From a checkpoint of a small mixture-of-experts model trained on Wikipedia.
Size: 13 layers, vocabulary 7015, 10.2M parameters.
Experts: 16 experts in each of 12 layers, a shared expert of 64 neurons.
Training: a variant of Adam for the experts, 7486 steps.
Below are experts of layer 6 (counted from 0) of a mixture-of-experts language model. Rows are named router (the router's row for the expert), gate (a neuron's input weights, with its number), up (a neuron's input weights, with its number), down (a neuron's output weights, with its number) and show model dimensions 0-159. Each number is 200 + 20 x the weight over its row's rms, rounded and kept within 0 to 999.
After each expert's rows: "comes before" lists some tokens at least twice as common just after its tokens as in all text. This comes from a sample of Wikipedia text that the model never trained on. Tokens count by the router's weight.

# expert 11
router,178,215,200,190,178,174,195,157,205,180,217,197,232,176,201,174,191,200,204,210,144,208,217,219,199,227,214,199,185,208,228,191,218,178,186,207,183,199,182,231,195,207,221,222,192,202,191,224,174,204,224,192,194,227,208,190,207,176,186,245,195,198,213,231,195,208,208,192,164,207,191,203,215,189,169,174,218,197,209,226,214,214,232,190,191,201,221,189,239,220,216,204,172,191,221,226,202,161,215,219,186,156,183,168,193,234,209,192,199,175,201,217,188,208,217,194,184,189,235,222,233,229,231,217,209,186,212,183,170,201,170,192,204,197,159,202,169,182,181,177,188,213,192,215,193,215,234,180,202,170,195,183,210,258,168,224,191,186,216,187
gate0,197,205,224,218,217,219,207,231,214,202,217,203,188,215,231,189,219,188,198,229,183,184,204,190,197,210,208,181,214,153,195,178,199,210,178,198,222,230,204,211,200,188,201,191,233,214,195,208,200,216,200,196,185,215,233,200,198,207,244,207,195,214,202,152,193,206,211,194,200,208,194,211,239,196,240,215,205,177,215,185,209,194,200,262,184,223,170,195,204,207,222,188,218,239,215,196,213,180,222,189,221,209,189,185,238,234,178,201,216,201,172,183,215,242,202,183,172,185,211,191,228,211,220,147,199,210,230,164,175,191,200,180,200,223,205,215,178,158,221,204,178,186,218,224,233,190,204,197,197,192,221,243,216,227,171,210,189,154,184,204
up0,193,164,235,202,196,190,239,188,229,208,220,184,187,211,197,175,209,168,175,230,190,192,216,169,222,235,212,203,230,204,201,185,178,174,207,200,196,221,196,200,196,211,187,201,209,180,176,201,193,211,241,215,237,221,205,212,217,218,247,202,223,203,262,176,199,226,207,196,206,215,198,193,204,194,194,218,241,208,218,201,200,190,190,168,206,186,169,206,236,199,215,214,198,190,174,226,208,206,226,222,172,188,215,157,205,185,198,228,205,199,224,216,196,224,232,227,198,161,196,209,236,194,182,173,194,183,206,196,174,201,202,195,224,197,174,185,221,178,170,193,169,193,210,227,175,185,193,212,183,226,171,223,201,201,196,203,189,206,261,203
down0,194,181,175,225,173,202,220,205,216,199,221,205,161,206,230,189,233,206,189,195,177,198,171,207,179,189,210,199,243,196,182,234,182,208,185,166,206,189,210,206,226,221,159,195,211,195,199,198,188,217,202,195,200,197,219,188,194,190,198,194,180,223,206,195,242,203,213,157,250,190,185,233,224,201,224,211,192,220,176,212,200,188,195,211,163,201,217,226,172,183,190,179,189,197,171,190,249,214,203,191,212,248,195,214,212,166,126,199,225,209,177,176,198,198,199,209,194,180,201,195,194,204,203,229,203,226,204,175,216,162,193,183,204,213,239,210,231,208,217,205,198,202,199,193,177,181,188,240,180,225,216,196,221,170,202,189,173,216,196,190
comes before: "the ", "of ", "to ", "in ", "and ", "a "

# expert 15
router,203,190,187,198,172,193,220,163,203,195,165,207,189,213,182,178,223,216,216,232,211,191,201,180,208,207,201,174,160,212,201,203,233,220,152,230,186,228,189,209,183,192,215,203,196,200,180,189,191,177,178,222,193,236,241,193,194,208,240,211,198,222,199,185,194,207,202,197,188,260,235,194,203,230,209,205,179,177,211,205,190,197,230,199,187,224,227,186,175,230,180,170,192,159,228,226,191,210,199,223,193,161,208,166,200,189,197,210,189,202,159,201,174,177,175,194,192,212,225,199,200,199,217,194,217,215,221,174,213,198,180,187,207,190,204,211,214,173,199,228,157,208,190,197,163,157,194,209,180,178,213,215,221,217,168,225,205,227,175,194
gate0,214,238,159,215,196,170,168,197,204,220,160,195,181,199,213,195,194,203,237,185,204,206,212,237,193,249,212,192,186,169,208,190,212,200,178,180,249,197,185,195,197,207,177,220,236,194,196,203,186,230,203,191,210,213,198,206,220,193,207,205,177,170,171,225,195,184,195,180,203,217,169,207,201,200,185,233,221,168,226,208,210,201,227,231,193,202,209,161,189,192,178,223,223,184,223,219,159,214,228,203,182,177,210,192,216,173,202,216,208,186,202,224,191,214,213,234,202,208,228,210,208,187,236,217,211,179,197,212,206,205,189,182,204,218,218,194,179,209,207,222,226,227,178,173,190,222,211,227,197,191,202,251,174,228,216,250,205,161,196,218
up0,199,196,177,227,196,202,207,230,221,163,194,213,220,226,201,208,229,191,173,210,228,170,202,186,203,234,211,241,193,182,206,217,203,206,192,221,199,200,209,182,232,179,236,222,191,175,193,171,161,210,206,193,195,200,207,194,198,210,181,204,200,181,172,188,196,192,185,160,199,241,198,194,179,193,220,186,203,220,236,231,186,233,178,217,188,195,198,188,189,201,212,206,185,210,185,248,181,203,188,186,206,215,228,193,184,184,227,195,222,228,217,194,193,209,185,217,225,202,212,214,204,202,175,211,181,230,191,210,196,201,203,226,197,154,222,172,191,243,212,222,231,271,208,184,208,208,161,246,204,201,223,214,198,209,183,240,226,182,192,198
down0,179,211,244,220,202,213,196,187,194,218,209,212,218,215,178,225,195,207,214,179,196,208,226,190,165,173,180,162,223,223,206,230,210,186,175,177,197,236,222,206,225,213,188,227,204,206,196,223,215,208,193,215,237,182,193,214,211,186,200,195,195,218,194,203,186,162,206,203,172,179,226,199,179,212,198,209,202,203,187,190,200,219,172,172,203,211,191,214,233,189,171,194,267,185,190,227,242,215,199,219,217,184,200,235,178,196,183,228,203,206,176,199,172,211,202,192,220,216,188,185,181,185,207,212,238,189,155,215,216,197,185,250,207,239,241,191,181,186,204,195,224,191,187,207,184,210,190,198,168,166,185,196,186,237,221,185,193,181,235,181
comes before: ", ", "\n", ". ", ".", ": ", ") "

# expert 7
router,204,210,206,202,185,226,205,224,175,177,180,174,237,201,192,161,212,150,191,188,215,210,225,164,207,189,208,174,173,244,204,199,214,207,179,203,181,195,216,174,214,204,227,182,186,211,183,195,204,187,220,198,220,230,207,209,192,181,237,179,186,185,203,197,183,173,145,186,186,232,226,197,218,226,206,206,202,222,192,201,223,224,202,191,192,179,200,192,200,231,207,193,217,233,214,204,172,161,211,181,173,178,198,187,230,247,241,212,210,185,211,159,209,215,181,180,175,190,248,229,216,215,196,213,204,185,240,232,232,210,199,209,212,203,204,222,211,184,181,200,155,203,211,224,180,182,184,202,189,206,204,189,228,211,185,207,202,196,195,207
gate0,176,207,194,223,172,228,238,222,147,171,190,210,206,198,158,178,189,194,177,202,223,173,182,195,217,165,226,200,209,188,246,175,189,226,182,184,187,199,182,179,235,167,216,183,176,217,169,212,197,212,200,181,139,213,230,200,215,187,170,187,197,195,199,228,173,213,196,190,197,191,229,190,190,188,188,190,168,179,209,215,207,189,209,200,205,218,226,209,186,225,153,175,220,234,187,192,200,184,215,224,183,205,224,226,230,230,219,194,192,201,220,189,189,178,207,212,195,210,228,201,198,231,199,212,188,236,225,204,225,214,204,189,171,206,208,176,211,207,211,199,211,190,181,243,200,175,244,186,204,196,197,191,192,219,198,203,218,190,224,196
up0,196,179,222,155,235,202,177,193,188,195,162,226,199,199,190,205,229,179,195,194,180,144,176,147,219,191,194,220,176,197,195,186,153,201,197,183,185,169,186,186,211,196,182,218,229,161,203,189,179,217,189,243,205,188,208,202,219,233,207,209,217,222,242,225,164,188,190,195,178,189,192,195,200,183,210,171,193,196,176,203,180,197,229,172,210,182,173,215,206,214,209,219,181,200,202,250,185,212,212,215,191,193,164,192,236,200,196,188,218,207,212,219,173,194,202,184,229,216,210,185,210,193,179,201,194,219,188,197,221,186,208,168,207,148,235,205,229,204,215,228,213,204,211,181,234,173,211,206,209,200,204,197,212,197,208,208,198,175,165,190
down0,185,203,171,197,158,251,195,228,170,206,220,216,197,203,175,167,210,220,219,241,217,218,192,191,213,170,209,177,175,178,203,216,202,189,208,193,197,247,210,256,200,190,207,190,175,207,160,207,196,219,197,186,197,169,200,199,207,189,183,195,181,164,184,194,209,244,204,204,203,213,206,189,220,169,217,217,178,195,223,210,232,175,207,205,161,230,242,192,190,217,178,206,186,218,200,203,227,176,203,183,187,216,177,210,200,188,219,187,197,179,170,193,224,228,226,215,205,190,200,195,196,222,189,193,236,231,175,236,206,231,184,221,192,204,205,177,202,192,235,207,197,226,164,243,203,211,196,218,210,202,189,190,208,216,216,187,197,174,176,170
comes before: "| ", "|", "was ", "(", "is ", "– "

# expert 5
router,233,224,189,209,212,219,222,190,191,208,195,218,216,213,189,185,212,171,183,196,211,194,208,208,181,211,211,187,203,192,215,216,193,237,176,213,196,214,205,201,191,174,197,183,222,236,202,210,228,214,181,217,172,237,210,204,195,229,176,253,179,188,189,194,196,177,198,213,169,199,225,233,208,184,210,181,238,180,202,222,184,180,185,218,167,176,195,227,181,197,223,172,156,188,224,197,196,165,239,221,214,168,218,170,203,233,189,202,213,228,192,206,231,229,207,203,179,174,231,191,192,225,237,172,202,162,223,199,170,210,191,199,229,182,220,238,201,201,221,199,190,175,193,193,219,208,213,162,192,184,223,219,188,189,160,194,201,206,172,210
gate0,193,190,190,191,202,211,205,205,206,186,202,190,250,190,212,213,174,208,222,201,171,233,208,208,180,205,174,189,211,193,193,215,189,187,189,180,171,213,171,265,250,194,218,202,232,204,221,166,185,193,218,235,204,182,190,201,207,203,177,183,203,230,210,235,217,188,208,229,189,222,161,220,213,215,223,183,210,166,226,206,213,254,207,205,208,170,212,220,205,206,211,180,214,224,208,215,226,218,204,181,196,186,220,198,198,216,216,214,190,200,206,171,168,206,199,211,184,217,199,194,208,210,226,175,218,204,205,150,167,199,211,180,231,199,185,233,197,176,204,222,196,206,223,171,178,225,249,224,188,194,193,182,219,215,188,232,208,169,222,188
up0,208,178,207,190,198,210,199,218,216,203,238,203,175,194,182,215,203,222,239,208,190,199,153,172,187,188,188,160,198,196,153,217,205,176,208,192,186,189,197,182,160,204,205,208,182,191,215,222,218,173,202,202,209,217,171,212,223,210,202,231,209,219,167,205,239,193,181,236,210,187,195,212,200,227,179,178,215,196,222,198,233,218,242,199,204,196,164,223,177,210,223,228,229,192,195,199,179,190,166,206,200,176,215,200,217,207,222,225,224,220,216,222,188,184,230,200,162,220,207,192,158,215,189,207,221,216,204,221,186,184,182,191,217,193,181,203,193,164,194,197,205,212,204,194,197,196,261,230,170,226,177,241,198,229,223,223,190,217,209,218
down0,179,221,242,160,198,216,210,207,208,174,233,182,217,210,170,241,170,211,204,227,194,198,196,203,191,197,203,220,168,211,198,222,220,227,163,210,222,170,156,198,206,189,188,187,180,233,195,189,207,199,193,188,183,198,162,200,193,205,180,187,223,212,255,176,198,230,195,202,222,179,176,168,201,203,220,187,218,146,173,179,224,234,212,180,177,201,195,208,195,197,193,168,189,211,170,168,197,195,182,201,198,236,208,206,194,222,245,205,170,189,183,163,180,204,186,242,234,206,175,194,200,226,200,198,160,178,169,192,185,193,214,193,229,219,185,192,190,187,223,197,204,200,192,182,205,211,202,190,181,210,205,202,210,223,202,226,204,206,213,181
comes before: "the ", "201", "200", "202", "a ", "199"

# expert 8
router,192,195,212,197,197,217,214,154,198,213,182,210,201,172,193,190,202,185,187,167,185,226,211,189,232,201,196,194,203,198,221,224,215,184,192,208,213,203,194,220,198,164,203,181,209,196,176,193,173,178,228,190,197,194,180,201,213,142,210,204,167,226,200,195,219,181,207,191,197,182,176,182,193,205,193,182,230,171,181,188,224,258,203,187,212,214,192,193,189,216,159,195,172,163,188,226,209,182,215,223,164,221,238,243,183,231,184,189,207,192,199,236,186,231,174,201,196,207,248,199,230,199,206,197,148,197,236,229,220,179,167,220,195,191,197,209,167,188,194,222,193,187,223,221,227,199,200,189,208,200,195,221,221,191,182,169,207,189,177,216
gate0,190,225,163,151,210,193,187,205,169,231,201,129,199,211,167,193,192,194,188,198,215,166,206,204,209,230,201,208,208,177,195,204,221,174,201,187,215,179,212,174,197,160,177,191,208,249,209,204,223,197,193,233,212,205,231,197,209,217,159,200,200,206,197,219,182,198,209,173,171,227,205,206,230,200,230,167,198,221,192,205,187,213,229,189,218,215,220,207,209,218,180,212,201,208,224,162,213,215,200,215,192,195,181,146,183,184,239,194,217,195,194,210,200,171,207,245,216,180,226,178,222,206,212,172,186,196,164,202,236,202,199,178,204,177,191,187,190,199,214,216,205,234,174,182,206,208,212,205,211,197,210,185,187,186,195,235,177,189,181,212
up0,205,205,180,151,209,180,200,214,198,204,166,216,216,230,213,216,195,186,212,208,206,193,194,179,199,199,226,214,208,230,199,251,208,222,208,214,206,206,197,206,208,218,233,188,212,218,175,203,197,217,179,220,207,215,229,228,185,206,229,190,203,204,188,215,230,216,235,189,204,207,192,233,203,157,196,169,211,167,191,212,176,207,205,231,182,214,247,170,180,190,188,183,206,236,207,224,210,171,207,190,215,176,173,183,242,201,260,195,203,170,217,223,184,208,217,201,192,160,199,183,208,195,188,228,211,210,176,226,220,169,229,223,170,208,233,192,188,206,183,211,213,234,193,173,194,170,186,217,224,213,211,204,198,235,185,209,183,219,208,219
down0,177,202,204,166,223,215,192,198,201,194,167,190,225,230,182,214,240,207,216,219,199,180,179,220,188,196,188,207,204,214,196,207,183,206,212,220,227,195,194,191,212,230,220,192,239,217,187,190,192,195,192,213,193,200,185,186,177,175,214,190,206,205,200,179,209,221,215,202,163,217,203,188,180,211,235,190,173,203,191,206,175,182,206,201,206,236,200,211,200,211,206,189,201,200,191,235,211,217,202,203,226,166,233,211,204,172,205,202,197,183,237,192,192,197,230,240,233,194,158,194,202,169,193,194,230,223,175,201,231,174,243,203,220,194,230,230,133,197,222,166,225,222,222,186,221,225,187,201,173,199,221,194,202,241,173,148,215,190,180,191
comes before: "(", "| ", "and ", "of ", "in ", "="